python train.py --n_experts=128 --balance_loss=0.00319 --vocab_size=4096 --optimizer="soap_variant"
Below are experts of layer 4 (counted from 0) of a mixture-of-experts language model. Rows are named router (the router's row for the expert) and show model dimensions 0-63. Each number is 128 + 24 x the weight over its row's rms, rounded and kept within 0 to 255. Numbers have three digits each.
After each expert's rows: "comes before" lists some tokens at least twice as common just after its tokens as in all text; "comes after" lists some tokens at least twice as common just before its tokens as in all text. This comes from a sample of Wikipedia text that the model never trained on. Tokens count by the router's weight.

# expert 18
router:169138166121104128148114141122140162113140119171102128144124132112092116150091116143167076104132105104110131109116129143114161131113136085141117170121131142130126123110132108150118073126121115
comes before: " ", "–", "@", "201", "202", "6"
comes after: " ", " |", " the", " by", "1", " United"

# expert 12
router:177153128133116175133150146140162102127150119097128140119132142159144167183081123139140137138157154148110096148161165098143173124082156144146138152127138103148118098099125160095080144143093114
comes before: " |", "%", " |\n", "°N", ".", "2"
comes after: ".", ",", " .", "I", "–", " −"

# expert 78
router:149158129102106173112187122170148113151137125165128189143148135144111157107074147133088107131130160077097163136109173118127153126123185110158106159090153089135122088145113126121106143148119142
comes before: "6", "5", "7", "8", "9", "4"
comes after: " ", " |", "|", " (", "–", "-"

# expert 90
router:149119114132152158152163123158170120091125106117102131074139143184115140130128106132157109102117130097136110134161132115102142141063155129106104152083154105107094157116117113154120056129065142
comes before: " |", " the", "|", ";", " a", "==="
comes after: " ", "ed", "–", "ing", " in", "ated"

# expert 44
router:137139145129147172159166124124151104157125106130134160158119147123104101119105135133134093156110142126102084067107091141130104111079121094121111147086100122085130151149129108139113124121128120
comes before: " ", " W", " L", " G", " D", "|"
comes after: " |", " W", ";", ".", " L", "F"

# expert 16
router:092142131083117143153148137168141129105162107157130163143118142123113136116084094120140140109130176113123159129140141152143148182097149108130111172085162122149122124135107124158100110117088106
comes before: " |", ".", " ", ")", "–", "}"
comes after: " ", " (", "1", "2", "0", "3"

# expert 75
router:127059120131124182161155098115171093165124117137114143123166154131112124117078150118171091109116109133130118128125139121104157155086105158139130166104153122152101142122104099175112100131120155
comes before: "|", " ", " |\n", "===", "0", "=="
comes after: " ", " |", "0", " |\n", "1", "2"

# expert 4
router:117136120159121161131158092173120121145136113160153132186165142090113118102077118106107141151138137094126136113165115161121134157095135145113141134101105113155138139126179136135081091129133119
comes before: "–", ",", ".", "th", "0", "1"
comes after: " ", "1", "2", " (", " $", "–"

# expert 63
router:126140141155112137122140132127137126087149114139112117139121152135122091098094124122142133125120124124135100097175150139136142094105085132144095143107125132169102114132100136164144123163097144
comes before: " ", " |", "|", "0", " |\n", ")\n"
comes after: "–", " |", " |\n", "1", " /", "0"

# expert 2
router:170100071118111114122135140156133178145143092147123167130104155126102119148115116128124141140144133105123111102178124139121166069109158125125102144133155106150100111140121117133079118099166107
comes before: " ", " |\n", " |", "|", " was", " Preceded"
comes after: " |", "\n", ";", ",", ":", ")"

# expert 117
router:140105107108101181147168131167168118149147116151106115161115127142144160119131111119137134164125155087138127137118150140123129139117150150127089178130149139128126114150110092142081094156129118
comes before: " |", ";", ".", " |\n", "–", "-"
comes after: " ", " |", ",", " (", "\n", ";"

# expert 33
router:116130116156092124116140125167106113172124120124090132095100152138084118115154105127148136144125139117121128126166137147133117079130101165137129162129148096143112088104125112101143110158110152
comes before: " |", "–", ")\n", ":", "\n", ")"
comes after: "201", "200", "202", "m", "199", "em"

# expert 77
router:156151143095118153125119137148151103099174123163123141115090162135075142105091109138094101134107125145128140116145145109135148145106129114149117147093161094168101118134119141160116112120106155
comes before: " ", "0", "1", "3", "2", "4"
comes after: " |", "0", "–", "1", "3", "2"

# expert 74
router:150112156111135121119154095146115188128126080137162146177125105107096076116103143127143132151140178099087146109138099135103122115151154120155132122125142128106126101134108168154092126091140051
comes before: " |", ".", "-", " B", "}", " R"
comes after: " ", " No", "1", " R", "2", " P"

# expert 83
router:147115099111131130072154123148185125165108117145136161113128096163177083139124115109106169149077108144117148133158085084092142145090135152100133145095109110169156157124140121122084144125143139
comes before: " of", " as", " is", " were", "s", " was"
comes after: " the", ",", " as", " that", " a", " bel"

# expert 96
router:142116123130091163170166119191146102160150148156118168157117151166107150143073109146105085150128152085078110139116163124094113140152168116145107152114144119128120108103110144143103109151073120
comes before: "2", "3", "1", "4", "5", "6"
comes after: "|", " ", " |", ";", " (", "1"

# expert 118
router:147127178082139119124140139112131099114147147141125152138144148141109157136110116113153146095143143102091155129103130127146121152100105144110131170093133111129118108099099158163130109130099129
comes before: " |", ".", "0", "–", "6", "9"
comes after: " ", ".", "–", " (", "200", "10"

# expert 72
router:172098124157127118125132127121136135100151131135131123086107187151100079150103135104143135161135110112099069135125092089124130084146116161164112141125089138145149102143130165166138088137127130
comes before: ":", " |", " by", "\n", " |\n", "|"
comes after: "-", " |", "|", " Pro", " Preceded", " |\n"

# expert 42
router:133132114115117116119081113171149191123124131158121097149126117107111132125105110119113136150109134115143180152135079150108106121087125151147137146111148182109148123123110116089130116156133127
comes before: "201", " ", "7", "9", "8", "0"
comes after: " ", " (", " in", ",", " July", "In"

# expert 49
router:157145117133125128145165166145111133120147136157156151135146071095146155160154112119124098123108104103128134134116108142122149151119094113143162095222099120117125119141162131155142139106099118
comes before: " of", ",", "s", " War", " in", ":"
comes after: " the", "-", " The", " a", "'s", " ar"

# expert 27
router:140126091122082129102160078165133150120160086114162169177113111143150113115138142157128136123092177158115155160159153146097142122076144143127103135072156111169157113109120181162093128154097120
comes before: " The", " He", " In", " It", "==", " She"
comes after: ",", "1", "0", "4", "6", "5"

# expert 79
router:103119131087117147134145101187156098146123107111148111100086142119133121162141113120092111102107096141122125112141140161084122139096125119084095163082148109184125145092100134150132125140115115
comes before: " ", "|", "0", " |", "201", "200"
comes after: "%", " |", "0", "|", " |\n", "1"

# expert 43
router:107169108091116143119192124169140128123164078125142165138128106155132139116121143141143121134114111114134116158169109156116143142114133112132091102133130109136127185100153109165129087116119142
comes before: " the", " a", " well", " it", " he", " an"
comes after: ",", "s", "ed", " known", " used", "es"

# expert 58
router:174137150130109182115141115161162119125113108146132143146088145127107126132096137126156152152109124120089123113183128137129148137140149099130116129090141132133117138122122148128098123119143131
comes before: " |", "1", "|", "2", "0", " |\n"
comes after: " |", ",", " ", ")", " |\n", " ("

# expert 3
router:122126129094080140150119109143131125110126092126156156160104138113121105160115099133119158163095138144072137123162126114139086166101096122094117131078128147193153140093102121153115110122081132
comes before: " ", "|", "201", " \"", "200", "202"
comes after: "6", "5", "2", "0", "4", "7"

# expert 84
router:167108138108122127089158140127139137116151138143129143127141157128087086165117130141141156161121097107114098109086098074106106104099117183141107143100112124127136106113131145139142114118131148
comes before: ":", " |", " (", " |\n", "\n", " /"
comes after: "-", " |", " •", " ·", "|", " Total"

# expert 123
router:153144134128108163139123116199170096150156086165119163098149120131096140142143077139118130109107123113099126160131173136102157120086164146142113184104142151109092107101107101123131109140080147
comes before: "|", "-", " ", " |", " \"", "201"
comes after: "|", " ", "\n", " |\n", ")\n", ".\n"

# expert 59
router:160124137143150177126118103138161118105132159116145167162111114136118138133075099107102079156122146102113181164132138171118102152083145105139137121109149131128155105122114135164102134142102133
comes before: "5", "4", "0", "6", "2", "9"
comes after: " ", " (", "–", " \"", " U", " =\n\n"

# expert 80
router:176109142138119140141142108154155120143142170166081108162133145182089126148121128129157145128121161136114106112124127131087136133120144130099132124048174116151125120121156134151110119123129147
comes before: "0", "201", "1", "200", "2", "202"
comes after: " |", "|", ";", ",", " in", ":"

# expert 55
router:109124090147153165110171120106147123117115098119185128179120076135157152091157111158114132156126155158119158127169170119130124112120158129151123147150140102145110137116151170141104131108109125
comes before: " The", " In", " He", " It", "==", " This"
comes after: ".", ",", "s", ".\n\n", "es", "ers"

# expert 110
router:082159109131136179122134109100145137109117093136104138138126068139120141134141144156119156118111097153124127150148134175096114121125104101126084142127105148153137164134176151136096096141149118
comes before: " a", " the", " an", " born", " also", " one"
comes after: " he", " He", " was", " is", ")", " as"

# expert 111
router:115145106119107093109122137118133131137125125109124133142153102103135087106175160176152069100097079096097123116151122104164126111164128175118143106155102153101098138123116107125105109119114150
comes before: " was", " is", " of", "ight", "'s", " in"
comes after: " the", ".", " The", "we", " High", "'s"